config.toml
num_hidden_layers = 11
hidden_size = 320
n_experts = 32
experts_per_token = 2
d_expert = 192
d_shared_expert = 0
hidden_act = "relu"
moe_layers = [0, 1, 2, 3, 4, 5, 6, 7, 8, 9, 10]
router_score = "sigmoid"
normalize_top_k = true
routed_scale = 1.41
balance_loss = 0.000601
balance_bias = true
init_std_router = 0.0223
lr_router = 0.000463
vocab_size = 2048
norm = "rmsnorm"
norm_eps = 1e-05
tie_word_embeddings = false
optimizer = "muon_variant"
learning_rate = 0.00688
beta1 = 0.95
batch_tokens = 65536
max_seq_len = 512
train_tokens = 357500000
max_steps = 5456
dataset = "wikipedia_en"
Below are experts of layer 3 (counted from 0) of a mixture-of-experts language model. Rows are named router (the router's row for the expert), up (a neuron's input weights, with its number) and show model dimensions 0-159. Each number is 200 + 30 x the weight over its row's rms, rounded and kept within 0 to 999.
After each expert's rows: "gets" lists some tokens that make up at least twice as much of what it gets as of all text; "comes after" lists some tokens at least twice as common just before its tokens as in all text. This comes from a sample of Wikipedia text that the model never trained on. Tokens count by the router's weight.

# expert 24
router,196,222,195,212,215,191,130,214,190,196,143,183,171,162,171,190,227,180,192,223,194,259,208,197,180,246,200,248,184,190,201,160,206,187,206,170,235,188,245,188,198,208,245,172,163,151,198,219,240,176,158,249,189,232,185,165,185,188,236,230,178,206,219,178,195,180,164,198,175,207,169,245,213,164,186,211,196,182,207,205,205,181,110,220,216,183,230,199,186,254,229,198,260,227,214,233,202,147,247,157,236,194,194,178,164,132,199,231,201,178,180,239,188,191,159,94,213,209,214,195,193,209,190,171,219,202,205,224,214,220,218,217,230,176,191,170,171,162,257,173,211,230,229,268,209,237,134,178,191,217,218,224,240,192,229,209,216,162,229,203
up0,212,190,259,201,217,250,187,192,175,206,198,232,228,203,225,200,167,188,197,203,219,178,175,219,238,185,197,222,152,170,142,178,175,209,239,200,177,214,233,196,169,165,226,130,246,198,222,234,173,207,252,199,197,199,205,210,161,164,196,167,210,224,215,219,220,242,218,171,144,192,202,195,173,172,235,171,169,198,245,196,247,209,194,190,200,167,223,257,209,190,211,181,200,212,182,189,205,122,205,217,184,209,237,232,197,194,173,207,230,215,134,195,207,198,167,213,166,198,206,251,201,169,190,193,216,189,178,178,264,184,192,230,118,201,189,162,195,173,181,163,176,215,227,235,149,130,244,213,220,209,203,197,197,109,201,141,194,218,147,213
up1,216,202,169,183,233,211,195,253,173,188,228,269,153,254,159,241,196,226,166,195,251,218,211,231,205,152,179,255,218,160,179,151,198,151,179,241,214,121,206,175,231,175,235,207,193,188,217,189,201,227,158,227,201,195,236,185,223,197,217,219,219,214,208,173,221,172,202,188,303,186,185,224,181,228,203,175,237,174,248,169,187,239,143,202,199,179,220,229,199,188,224,212,167,223,161,164,204,215,200,238,191,215,200,242,224,219,163,211,215,200,203,170,177,181,163,205,235,225,153,239,243,164,199,238,181,211,186,155,181,207,151,160,219,150,160,187,173,216,156,221,199,245,167,204,177,200,177,151,155,165,184,253,232,229,177,210,174,161,151,280
up2,173,214,221,189,193,218,160,151,239,160,149,227,241,150,183,193,208,208,252,204,189,195,174,241,208,213,192,189,233,217,229,197,214,161,216,212,195,207,241,187,149,208,230,174,234,181,207,154,169,204,144,253,224,197,206,182,234,194,229,237,253,155,232,191,153,209,153,233,199,203,269,200,208,202,230,219,218,207,160,124,222,171,150,229,173,205,153,220,203,247,187,253,281,192,214,163,177,191,212,109,171,184,182,180,196,154,228,168,200,208,227,209,178,246,177,207,174,216,123,212,162,186,150,149,214,242,203,233,191,219,221,239,178,222,164,230,148,153,205,221,133,224,151,227,190,205,260,194,181,180,240,219,247,206,202,201,288,190,207,145
up3,247,244,248,219,228,190,202,271,210,142,241,201,136,242,208,224,170,209,180,153,190,234,181,212,242,187,244,185,188,162,240,199,239,196,197,151,164,179,221,222,203,191,172,186,173,159,211,180,227,245,191,232,203,202,177,167,191,169,192,175,242,210,263,143,219,210,192,222,192,210,184,181,222,154,199,154,212,177,188,184,184,169,195,264,198,160,170,188,202,160,236,214,195,157,169,167,219,170,235,222,149,122,141,238,221,138,201,187,254,222,149,181,206,197,170,171,254,199,149,207,193,167,215,153,238,177,213,226,170,205,204,231,152,215,204,168,218,235,183,260,212,189,168,209,205,183,268,190,160,204,236,219,203,167,163,214,165,234,197,205
up4,227,193,178,221,210,190,204,225,243,169,189,197,229,209,207,162,261,227,228,136,167,170,181,259,166,288,197,199,156,222,214,148,246,128,267,229,187,159,202,226,193,222,226,212,174,194,169,168,212,183,208,232,231,192,212,204,158,204,170,214,202,205,223,201,150,168,175,200,256,235,182,242,228,228,180,205,236,257,214,190,216,157,190,189,146,174,225,227,144,203,196,231,167,154,156,203,237,201,213,186,219,215,220,258,208,161,203,195,185,228,204,169,197,183,190,207,207,223,213,220,193,221,213,204,180,223,205,181,211,227,202,209,173,186,210,221,205,178,124,199,205,225,247,248,136,200,207,216,216,191,140,195,238,212,166,199,129,209,234,219
up5,171,236,151,181,198,211,204,240,219,195,231,201,210,212,128,236,200,210,222,169,117,234,247,148,215,190,255,258,187,212,196,211,262,223,174,183,174,186,213,206,165,252,221,195,214,159,259,127,150,249,228,226,132,159,214,226,220,223,201,150,226,194,238,198,184,204,207,233,203,179,202,230,172,226,229,171,200,185,268,188,245,252,168,179,244,214,203,205,215,174,241,154,213,247,207,176,210,211,220,213,236,212,199,171,236,173,185,191,209,192,205,191,185,185,227,163,190,218,173,287,169,229,205,126,248,168,215,218,161,199,172,174,182,211,203,231,242,216,213,202,173,172,227,244,202,242,195,192,212,195,185,193,207,179,188,205,182,221,154,147
gets: " 0", " 19", "ation", " 1", "is", " 2"
comes after: " |", "|", "z", ";", "s", ":"

# expert 7
router,201,217,207,258,232,188,207,152,189,207,173,168,163,201,224,145,204,200,202,220,137,272,173,199,189,246,199,210,175,146,190,197,226,183,158,203,232,215,257,206,205,211,206,165,151,162,249,259,180,194,191,205,221,236,231,220,178,204,183,248,205,204,217,171,212,165,193,187,148,253,129,148,232,216,191,158,177,196,173,236,214,207,180,208,204,220,236,184,193,198,227,203,250,292,212,211,238,109,240,168,204,214,221,208,200,185,173,201,180,215,161,223,154,211,220,137,240,201,218,244,199,233,190,192,223,250,226,183,251,229,200,201,209,179,217,220,213,185,245,161,227,205,244,199,242,218,166,180,208,215,207,247,237,181,236,192,203,204,236,220
up0,191,210,182,206,202,184,232,161,165,153,221,155,210,240,215,255,184,246,191,211,260,176,191,200,144,192,219,181,218,206,165,187,238,209,171,203,190,245,252,243,182,171,225,143,212,196,175,208,216,218,201,209,240,185,241,268,202,257,190,179,162,235,219,213,185,170,177,219,205,175,217,269,190,237,190,235,170,183,228,206,145,173,168,212,216,208,235,179,261,180,162,242,178,198,209,194,172,201,172,216,197,191,167,166,239,182,195,197,188,165,253,173,137,210,150,261,188,168,194,203,218,229,249,176,148,209,180,156,164,216,172,151,236,197,213,212,166,228,186,200,199,183,249,176,216,206,193,199,164,244,235,157,237,148,209,217,258,194,187,199
up1,255,242,160,163,227,141,216,228,225,230,201,217,197,213,254,206,237,213,198,209,221,154,189,241,219,165,192,200,216,195,253,190,150,162,201,195,185,205,185,224,180,248,187,156,150,189,204,230,228,222,195,263,220,267,242,214,242,191,166,212,211,198,188,188,212,174,199,187,181,225,209,172,235,176,198,211,196,210,222,203,257,158,244,192,187,223,197,211,166,176,248,198,172,183,216,247,213,202,209,206,277,212,154,175,241,213,226,196,192,214,150,190,186,197,174,165,241,227,198,177,237,215,217,183,152,171,186,191,243,253,160,249,225,189,159,191,233,225,201,214,198,134,186,230,124,208,231,150,190,137,193,194,138,174,158,218,224,233,189,211
up2,169,235,153,238,167,220,207,247,227,213,170,136,236,202,239,221,195,190,236,189,225,193,184,161,145,178,165,216,236,201,165,203,240,231,207,209,223,228,205,169,217,144,200,220,164,235,244,182,206,220,205,179,234,208,193,208,162,178,149,214,231,236,184,214,212,184,204,199,196,156,169,179,243,210,208,207,201,199,197,207,189,214,202,170,174,216,198,216,137,137,160,136,143,232,188,190,194,268,236,249,189,190,246,153,194,218,176,242,195,207,177,228,141,236,170,208,176,238,222,233,243,221,189,181,188,228,188,220,155,236,229,176,243,198,161,202,263,213,187,172,170,224,183,171,233,175,197,207,188,236,229,230,172,211,197,185,228,158,206,227
up3,244,176,230,183,168,165,163,180,202,175,168,177,209,201,209,206,219,185,242,178,207,177,174,218,146,226,268,194,176,275,195,179,196,190,227,235,236,176,189,191,165,218,237,233,145,173,196,221,205,240,143,239,139,215,180,260,200,134,155,168,196,200,238,214,229,198,199,163,194,191,245,163,195,211,159,179,186,143,209,160,255,223,166,180,228,190,226,213,188,180,240,210,230,164,237,205,189,161,191,233,174,236,183,202,216,199,245,171,201,220,185,203,201,185,181,223,267,155,223,257,197,202,167,230,183,191,184,230,145,261,184,213,182,204,246,246,201,199,172,139,230,242,199,230,213,188,231,212,218,247,214,203,177,204,188,213,181,199,171,136
up4,181,264,163,188,176,223,190,196,214,173,227,180,218,254,174,216,180,149,210,155,203,225,251,167,210,204,224,216,266,157,166,177,185,276,220,176,195,196,205,206,217,220,207,219,240,226,211,175,227,176,232,257,193,201,215,186,246,171,199,196,215,186,183,248,209,175,171,211,225,188,212,220,163,182,239,248,169,213,194,202,154,220,180,212,185,200,237,171,238,196,248,219,236,189,188,196,154,141,154,213,191,157,199,190,188,212,207,226,159,192,192,188,212,223,187,179,157,219,195,216,221,142,200,167,246,253,255,187,166,206,235,186,200,190,202,196,186,198,222,208,175,179,269,240,226,169,231,192,229,220,201,231,241,226,212,193,245,197,206,190
up5,218,222,182,234,210,227,258,189,191,242,216,199,186,235,123,212,215,255,196,227,212,219,194,221,196,214,179,189,192,214,148,239,181,211,231,212,223,187,199,188,172,179,236,191,216,193,211,197,244,133,196,224,200,161,201,176,244,254,184,188,190,178,196,215,206,173,178,168,212,195,162,180,175,165,215,209,194,260,207,191,205,191,186,240,204,170,166,140,171,155,203,169,190,277,161,173,168,184,194,247,197,214,191,244,241,236,203,163,202,220,245,214,177,171,206,224,174,189,186,244,157,181,212,209,222,194,165,221,276,186,245,235,237,229,177,191,204,214,221,221,213,229,144,226,159,196,273,257,227,250,163,164,183,163,257,225,151,216,239,182
gets: " the", "p", " The", " C", "C", " P"
comes after: " of", "'", " in", ".", " to", " for"

# expert 30
router,175,218,130,241,218,172,163,207,152,165,187,199,183,207,231,197,249,176,267,206,200,257,174,173,177,204,174,191,211,201,185,186,190,176,203,201,205,206,237,196,138,252,219,158,197,187,244,170,177,156,170,178,230,184,222,224,207,240,218,207,157,190,248,175,195,136,199,192,191,202,178,183,192,181,184,216,217,162,162,233,229,186,168,170,222,219,202,188,209,226,234,176,233,184,174,245,215,152,181,189,186,243,226,208,193,213,178,196,185,141,158,213,190,232,166,176,240,166,167,234,241,216,207,178,245,225,242,211,214,213,240,189,226,197,230,137,210,166,246,173,193,189,179,207,253,230,198,167,183,149,168,234,244,232,241,179,275,221,208,260
up0,254,205,175,191,256,238,200,185,261,229,159,134,185,218,174,251,252,224,210,193,251,204,211,231,178,254,119,187,162,176,170,199,187,226,234,202,175,198,221,201,191,206,221,165,224,221,198,153,248,219,202,238,234,229,183,173,218,252,179,243,196,121,251,191,206,227,135,245,194,193,187,177,217,187,240,230,254,275,141,188,247,156,236,192,185,182,212,193,225,189,168,163,213,211,198,204,188,183,167,198,192,214,208,211,166,195,263,160,212,185,234,188,211,226,233,186,229,184,247,204,188,218,206,235,255,204,187,222,189,184,211,156,237,162,143,170,208,218,161,177,170,167,240,197,214,154,179,132,164,162,195,200,159,147,227,175,216,228,183,201
up1,201,172,140,176,157,245,206,235,201,206,158,227,174,196,226,271,184,200,176,206,184,230,216,173,162,198,208,174,221,238,198,230,260,159,196,164,149,124,188,223,206,192,233,166,227,176,227,167,183,226,182,215,250,218,192,243,192,178,226,247,211,226,219,199,173,204,230,243,190,246,236,216,216,184,181,182,175,159,139,250,187,178,118,178,210,209,258,165,226,187,255,209,166,164,176,214,166,206,186,235,211,244,194,180,213,271,223,220,244,230,193,193,216,197,240,216,179,249,190,204,150,209,172,226,195,254,154,232,238,252,205,239,217,149,223,225,184,192,168,175,186,249,192,175,158,220,195,147,189,196,156,226,254,190,158,181,178,180,234,209
up2,156,177,192,208,202,219,194,153,134,148,192,219,176,237,191,153,254,210,208,129,154,214,228,169,215,203,217,151,199,228,162,214,177,151,195,156,224,205,223,169,234,205,195,142,232,170,177,221,234,232,240,213,172,198,157,216,195,173,238,256,225,150,245,197,217,196,171,197,174,184,223,228,187,140,199,187,180,248,183,167,196,220,157,185,194,224,211,239,187,239,164,233,192,160,216,259,187,207,156,164,215,205,217,182,228,229,190,181,159,180,158,162,211,203,213,226,222,204,230,167,183,219,166,121,157,183,244,180,219,227,207,193,254,207,213,181,185,172,174,217,175,211,198,164,162,179,170,241,256,231,199,207,138,206,195,188,203,192,249,220
up3,211,168,166,168,190,210,210,220,181,195,205,167,236,238,286,214,198,245,187,130,150,251,240,233,255,210,165,244,215,219,180,194,186,235,181,72,169,194,225,223,200,223,148,224,149,210,146,203,199,203,184,195,213,208,212,189,226,221,233,186,175,205,203,233,172,156,234,208,159,196,186,209,174,174,209,197,202,202,179,185,270,182,179,212,190,207,198,231,202,191,217,221,182,276,259,207,212,204,187,140,181,182,194,190,174,200,251,201,213,168,178,211,159,199,180,229,208,177,228,202,213,198,203,205,180,170,233,215,177,175,179,182,134,226,133,201,263,216,207,206,182,182,211,183,214,167,261,207,196,165,194,231,228,224,191,252,243,210,151,221
up4,264,187,163,242,245,225,216,227,210,248,163,162,214,204,172,229,149,175,222,216,223,178,187,174,229,200,236,186,221,241,220,202,209,164,152,173,202,215,213,230,197,233,116,183,182,177,217,174,210,151,205,228,161,211,207,235,210,196,189,210,163,210,149,233,201,230,148,167,209,193,213,230,211,203,196,217,221,158,145,215,232,170,206,268,231,160,253,198,132,213,190,213,204,128,162,187,221,197,208,256,241,172,182,210,244,165,161,209,176,100,195,235,215,239,200,200,229,198,258,221,168,236,205,212,164,219,204,207,163,248,237,225,179,215,175,208,201,189,259,174,263,237,253,259,151,202,204,207,229,219,181,193,233,208,184,188,204,208,208,206
up5,200,251,235,162,147,169,225,204,164,200,193,183,200,278,203,269,162,212,219,273,190,213,252,161,203,221,225,205,213,154,196,220,197,171,186,205,186,232,216,193,226,196,198,159,217,162,237,226,166,243,228,179,212,188,228,186,187,202,206,208,192,220,188,218,216,197,198,209,196,197,207,187,200,200,238,189,221,208,211,246,134,171,182,225,184,230,204,218,199,229,243,172,192,183,193,243,197,218,177,215,204,173,153,196,158,235,239,223,222,167,185,231,206,157,132,201,227,158,207,225,221,187,283,241,226,209,232,223,255,188,250,197,220,189,219,133,220,166,227,214,163,212,232,202,242,165,154,161,196,238,214,159,200,218,210,219,228,183,262,163
gets: " ", "an", " re", "r", "h", "ir"
comes after: " |", " the", " La", " in", " to", " and"

# expert 5
router,233,192,168,225,256,220,221,217,158,196,201,193,152,151,235,178,248,162,201,253,188,206,191,233,142,216,153,232,168,188,180,182,232,217,204,181,212,207,197,199,154,182,218,165,187,175,194,248,204,209,178,230,221,158,253,190,182,212,253,231,193,234,197,175,186,193,195,192,191,203,154,182,220,183,201,177,185,206,191,226,227,191,176,159,213,207,223,171,201,245,235,197,199,212,237,223,165,124,209,164,172,190,219,217,201,170,198,222,155,205,152,235,185,180,129,165,225,166,228,223,216,227,174,226,204,180,255,206,224,169,225,223,228,206,206,143,242,183,246,204,236,207,208,191,228,245,220,176,187,160,216,231,241,199,213,179,264,208,250,244
up0,192,202,202,213,191,145,209,252,209,226,199,223,208,188,141,205,233,199,233,148,154,209,237,147,191,220,147,165,165,186,223,222,211,181,174,213,169,246,205,199,247,201,204,239,209,185,252,209,196,161,204,175,241,139,186,191,199,177,195,226,239,196,167,229,202,181,194,119,195,237,205,249,220,238,178,249,188,210,195,226,193,206,248,173,225,212,157,244,228,191,215,178,219,216,173,221,176,209,158,216,181,172,226,185,220,197,190,198,198,160,152,202,219,206,186,235,178,157,229,202,181,230,239,159,235,211,209,161,222,157,219,155,152,245,225,171,190,206,239,157,221,197,200,210,182,189,185,186,210,240,178,190,226,184,195,179,187,158,283,209
up1,242,226,193,238,234,196,221,160,211,260,224,183,175,195,201,193,229,160,211,172,227,201,272,205,189,204,217,185,197,271,186,167,210,181,196,263,197,153,158,228,221,208,156,197,194,139,248,212,225,194,216,202,173,211,228,190,242,193,192,131,145,184,177,219,172,193,214,185,235,190,227,203,230,183,176,194,189,233,248,229,194,184,233,229,187,222,164,164,240,176,166,172,178,204,202,189,241,198,237,165,224,243,220,200,233,221,169,229,213,245,165,241,236,209,165,238,173,191,149,213,174,179,126,166,235,220,187,230,224,178,193,203,197,188,180,225,264,235,216,175,211,186,126,222,272,190,208,185,215,209,120,173,238,187,192,228,198,196,192,215
up2,222,181,207,158,239,153,171,230,216,164,202,200,160,232,173,206,179,199,235,269,140,204,237,179,166,182,201,188,236,216,189,231,227,248,254,166,181,169,184,145,266,190,187,237,176,203,214,245,221,221,219,171,184,181,204,176,161,166,206,120,118,227,219,190,206,216,183,176,160,192,236,195,184,192,179,184,183,197,173,210,235,180,168,181,241,195,194,174,150,176,193,238,241,216,172,181,197,188,189,205,197,195,239,215,219,175,230,169,233,231,138,234,210,234,198,178,225,261,214,193,203,189,166,198,186,185,194,196,175,232,218,158,185,258,201,245,190,179,272,206,210,206,250,184,225,186,162,234,208,176,176,272,172,151,231,187,207,202,257,145
up3,193,165,191,150,195,138,198,213,189,194,133,194,222,221,214,206,228,235,256,210,166,209,165,227,210,224,209,244,158,177,143,167,171,172,206,235,135,206,220,118,269,213,206,211,204,227,173,188,246,201,237,181,225,206,235,242,217,227,127,172,218,196,234,239,240,176,217,193,180,153,207,186,219,216,153,197,232,179,232,197,188,211,195,212,172,275,212,179,202,219,172,210,186,203,241,233,207,166,173,199,186,220,218,264,180,238,216,206,162,134,174,251,228,179,193,229,137,224,201,232,197,178,208,195,225,161,145,159,202,225,182,203,203,215,232,217,187,186,215,173,233,217,196,164,143,177,184,214,206,217,206,247,232,189,207,212,195,232,209,172
up4,243,154,205,201,169,227,148,222,271,239,206,194,131,156,190,213,201,189,240,285,206,197,212,207,147,258,188,237,230,275,233,233,245,210,243,173,258,187,235,185,225,195,221,179,167,203,123,217,164,211,209,235,220,288,156,172,184,213,141,144,163,220,237,193,211,161,183,241,179,221,238,213,195,160,222,208,172,176,185,200,217,168,172,204,196,195,189,218,185,205,160,212,174,211,232,203,222,215,174,218,188,172,262,186,188,184,201,148,178,197,178,225,219,201,229,183,169,143,189,202,228,216,142,210,205,175,223,179,200,233,162,193,191,172,172,187,174,143,193,197,164,247,202,231,246,211,197,217,194,178,234,258,210,181,185,199,241,205,223,184
up5,215,205,167,222,192,186,143,187,214,183,175,211,196,145,229,187,254,234,177,179,201,224,210,233,210,210,200,215,191,223,189,158,240,202,193,197,213,255,206,192,156,174,200,167,212,223,178,176,158,248,192,213,258,192,243,180,227,185,194,192,161,221,174,234,166,239,228,214,173,261,208,246,159,219,171,211,201,217,204,221,185,206,240,185,236,271,203,225,189,229,155,249,210,189,182,244,188,179,203,239,210,154,200,254,197,221,190,305,240,177,194,217,207,242,169,185,215,222,164,192,173,132,223,203,175,133,202,233,187,197,167,145,226,151,197,224,272,229,153,188,130,221,226,216,178,201,196,200,222,190,190,170,149,201,229,216,159,211,173,201
gets: " Ma", " se", " Ro", " Ra", " La", " de"
comes after: " ", "-", " d", " S", " and", ":"

# expert 13
router,217,250,175,199,232,205,145,205,143,232,188,211,188,202,225,160,213,206,204,241,182,287,177,206,154,193,150,234,144,144,188,185,192,152,188,189,224,197,191,177,144,256,229,171,205,142,217,221,169,200,199,214,237,171,226,185,192,210,183,189,193,167,241,195,188,190,159,237,174,225,188,191,215,182,175,167,240,191,176,191,207,186,190,196,199,211,261,166,208,201,225,155,237,203,189,225,220,184,240,185,204,238,268,232,173,107,218,215,190,184,150,274,209,227,170,160,288,224,180,215,216,223,187,190,194,192,249,244,263,200,224,192,214,175,198,153,235,204,205,170,238,210,169,228,244,208,160,179,257,153,193,199,175,191,214,207,218,174,232,214
up0,149,195,246,222,190,233,195,183,231,128,220,235,239,188,188,206,171,178,187,203,216,163,158,165,155,192,200,261,224,197,215,195,150,186,170,218,179,231,220,198,224,96,162,167,142,222,252,176,211,252,189,202,175,206,191,218,175,230,195,175,186,169,197,200,191,184,194,190,189,234,197,225,229,180,186,248,179,223,218,217,189,225,184,188,197,181,267,266,137,179,135,231,167,201,234,230,236,209,200,194,177,215,231,198,184,187,217,198,190,191,182,157,249,236,189,240,210,151,175,222,156,249,187,161,258,223,224,207,275,271,181,203,209,228,189,194,245,222,224,176,229,219,191,226,217,185,184,173,194,218,224,233,201,223,180,198,166,231,181,185
up1,197,188,195,155,235,215,215,211,245,191,224,209,221,231,151,195,244,151,215,172,229,213,212,219,157,156,166,255,179,196,251,220,252,198,187,184,220,226,199,200,199,213,192,230,141,202,176,212,202,224,227,213,213,220,214,179,203,218,179,176,231,227,247,142,176,232,212,182,182,153,210,231,161,230,187,178,203,156,167,182,151,175,215,252,189,202,175,182,203,237,164,216,228,164,153,181,194,201,192,201,200,184,277,246,175,151,223,196,184,176,230,181,130,206,211,201,171,215,169,222,159,209,178,161,241,175,129,222,243,161,193,167,193,223,137,189,205,151,197,227,215,218,224,231,211,255,194,298,195,175,196,197,233,236,209,206,225,130,257,157
up2,200,156,182,213,193,181,201,204,160,205,186,193,173,193,137,196,203,202,178,196,187,201,224,240,188,215,252,216,205,176,197,243,197,201,213,206,155,192,182,192,147,172,240,224,221,192,216,180,168,198,239,242,177,148,232,148,145,120,187,245,213,241,185,217,211,213,234,228,185,245,159,209,234,193,223,205,207,176,280,196,260,195,202,174,208,167,216,248,201,235,219,204,200,205,209,173,210,191,193,228,196,209,168,179,206,191,182,208,200,192,218,214,229,258,209,154,178,218,199,247,151,257,268,189,199,212,177,172,280,192,223,185,180,221,185,195,193,303,192,196,138,182,266,166,218,156,197,194,229,188,188,215,235,196,230,209,193,222,208,203
up3,190,201,175,224,216,218,223,194,126,201,185,210,239,238,186,166,226,161,226,188,199,226,198,231,221,210,175,233,233,219,178,162,206,123,178,155,199,174,231,205,161,243,243,209,229,207,237,228,159,205,200,199,160,213,209,236,226,173,195,208,148,217,236,207,195,206,210,254,212,241,146,202,111,162,198,230,247,206,183,225,201,206,159,235,189,186,240,226,222,217,244,186,155,194,191,190,171,172,229,233,192,239,188,202,191,150,240,190,203,189,197,229,220,229,255,239,245,190,249,179,211,214,160,161,187,149,183,211,188,159,181,210,177,194,143,169,205,208,181,204,258,93,175,270,171,211,247,167,178,195,220,258,219,165,192,183,203,210,187,148
up4,148,235,142,244,200,238,187,224,220,253,192,188,171,171,213,217,212,206,190,223,170,215,168,208,213,229,165,181,252,195,195,230,142,193,181,159,225,192,201,179,200,180,191,185,128,144,173,223,180,200,192,230,207,159,155,308,170,246,160,225,231,154,236,236,201,236,203,241,222,209,189,201,213,210,172,186,166,191,156,193,212,185,201,265,232,238,211,240,198,258,175,228,235,159,197,172,260,213,200,229,224,209,183,168,209,233,264,257,226,164,190,175,271,224,198,160,167,182,204,192,251,163,172,198,221,165,230,228,197,209,134,219,198,216,241,203,212,248,187,167,192,205,194,209,189,234,157,219,167,194,187,270,147,170,226,218,105,192,233,201
up5,212,194,254,175,200,179,201,295,212,152,136,172,195,236,158,223,165,224,221,215,207,192,236,162,213,201,175,217,197,211,150,219,154,212,205,176,217,205,201,212,217,248,211,190,193,196,183,176,218,161,108,206,184,200,150,169,203,199,232,260,200,212,187,213,209,191,201,139,187,209,182,207,241,210,234,145,178,186,129,162,184,225,225,184,197,199,282,198,205,200,215,155,209,158,183,241,175,146,173,171,154,199,204,190,195,173,225,226,178,170,219,177,177,189,212,167,185,206,194,223,220,204,217,203,201,237,234,223,262,182,217,163,248,235,156,208,214,225,150,193,233,225,187,201,253,182,195,212,249,264,187,253,223,172,170,169,171,248,214,215
gets: "-", "d", " in", " In", "In", " un"
comes after: "\n", "ten", "or", "il", "qua", " was"

# expert 4
router,196,212,170,226,228,192,215,193,209,201,190,246,159,211,233,163,246,201,191,238,161,227,192,195,149,240,246,223,212,188,189,184,236,192,158,194,208,232,224,192,148,198,229,138,212,192,235,182,185,169,160,194,217,257,218,175,170,222,186,208,163,174,236,176,198,162,153,223,170,221,176,159,225,181,214,141,187,143,153,220,189,225,193,194,183,208,193,198,181,190,259,130,240,211,242,229,181,213,222,182,197,194,216,169,187,219,215,206,161,156,189,243,200,224,193,156,230,189,194,239,163,227,144,195,217,221,253,222,267,196,236,225,219,144,220,197,195,199,205,180,201,214,189,241,278,222,225,195,215,178,240,194,195,198,224,172,195,168,278,226
up0,166,173,213,205,221,233,212,182,223,168,224,205,173,224,182,172,193,127,255,177,214,183,189,217,169,242,201,198,257,200,181,164,181,214,224,247,240,204,226,183,204,236,201,178,121,227,172,168,240,188,144,184,240,233,179,219,207,182,163,162,208,143,231,242,205,200,155,212,215,205,173,258,226,162,205,205,196,164,203,210,214,179,181,228,178,120,261,148,187,193,230,189,186,181,216,157,223,229,175,227,243,192,251,152,231,183,202,188,213,182,191,207,282,245,192,256,177,239,179,180,206,204,196,181,196,213,198,233,182,223,252,192,228,188,142,217,227,236,191,174,211,180,156,200,250,225,141,201,229,205,141,194,170,203,212,199,217,214,221,147
up1,210,174,180,175,126,216,239,231,199,240,145,192,222,212,211,172,211,223,165,177,160,226,239,220,216,261,173,220,141,183,165,160,222,212,209,267,186,169,160,204,149,202,210,237,147,139,190,215,237,225,258,217,235,189,188,170,210,159,175,184,147,193,196,219,214,197,226,192,232,226,168,232,221,196,173,169,210,198,267,194,252,186,231,197,181,202,223,157,252,147,193,218,220,166,185,205,169,215,185,173,198,199,238,227,248,196,185,158,186,205,241,146,220,216,212,169,175,149,210,205,190,203,180,217,215,240,192,229,214,207,239,158,200,152,199,192,146,208,144,191,155,194,240,168,239,212,200,160,202,231,222,153,200,185,226,171,228,187,252,189
up2,196,229,191,165,191,138,186,192,192,176,207,253,182,226,195,191,223,228,197,256,208,194,231,161,257,213,202,239,188,207,156,232,203,169,224,187,209,202,160,176,216,261,213,220,193,203,219,183,238,247,193,206,199,145,233,155,181,219,232,217,219,183,176,228,251,207,195,190,192,161,183,229,194,163,212,223,162,142,195,252,156,251,214,222,125,216,228,250,211,173,187,181,189,230,166,158,182,182,223,192,172,230,147,134,223,201,207,239,210,178,233,198,185,173,216,263,132,208,228,206,210,209,208,233,207,243,210,174,221,252,172,174,181,161,195,216,158,262,180,162,185,199,225,168,200,165,179,156,242,170,173,214,167,164,171,191,164,207,216,221
up3,182,211,199,144,209,240,210,198,201,243,235,184,151,166,231,210,259,265,223,209,214,187,198,190,180,206,204,192,175,183,201,162,212,259,209,154,236,212,207,195,177,151,192,193,150,187,195,201,165,197,214,266,219,169,245,176,150,183,189,213,251,212,241,224,141,173,213,246,172,224,185,181,164,258,178,200,195,149,219,193,172,213,168,191,189,236,178,217,265,221,229,177,118,175,198,225,157,211,197,207,225,236,182,182,210,199,224,216,229,157,194,212,208,187,140,229,272,239,207,179,229,205,209,240,225,260,170,211,219,223,153,154,228,224,190,209,207,158,227,198,282,169,222,187,191,219,209,163,147,191,207,177,234,193,145,189,201,166,192,204
up4,213,244,178,196,136,183,188,219,190,175,174,175,174,233,249,155,219,196,174,255,163,216,163,206,259,244,224,213,122,173,199,173,176,171,200,258,207,200,178,210,157,195,172,195,157,143,217,223,166,205,164,197,170,178,177,223,201,165,187,222,277,169,198,168,199,166,226,219,209,187,225,215,198,186,204,166,237,194,182,178,226,158,183,231,179,171,190,187,136,175,162,157,274,248,200,178,182,228,206,230,245,217,218,165,161,163,202,155,173,157,237,208,210,172,189,212,200,193,137,223,191,196,224,199,197,170,172,207,178,187,217,198,145,218,189,209,216,174,188,205,168,193,238,261,207,199,161,188,221,244,169,174,203,242,219,197,189,244,187,149
up5,197,195,179,182,177,159,167,216,136,218,219,194,163,261,198,213,184,166,251,170,190,205,212,219,201,213,226,189,194,203,197,227,231,192,141,233,152,182,251,175,215,271,189,183,224,256,198,182,231,211,204,169,211,224,206,231,248,205,249,157,198,148,199,193,163,215,212,232,177,204,191,191,237,228,190,231,131,182,144,170,244,210,203,173,162,159,191,171,235,208,158,196,194,191,190,203,212,224,235,195,181,143,234,210,215,183,246,176,191,160,163,179,180,223,158,189,190,154,208,173,219,195,194,162,195,259,252,248,207,285,215,230,223,205,223,242,216,186,169,178,197,217,177,218,208,216,160,208,258,194,232,149,219,233,208,190,252,207,250,196
gets: " of", " in", "ing", " for", " on", " with"
comes after: "ed", "s", "ing", "ation", "ated", "ment"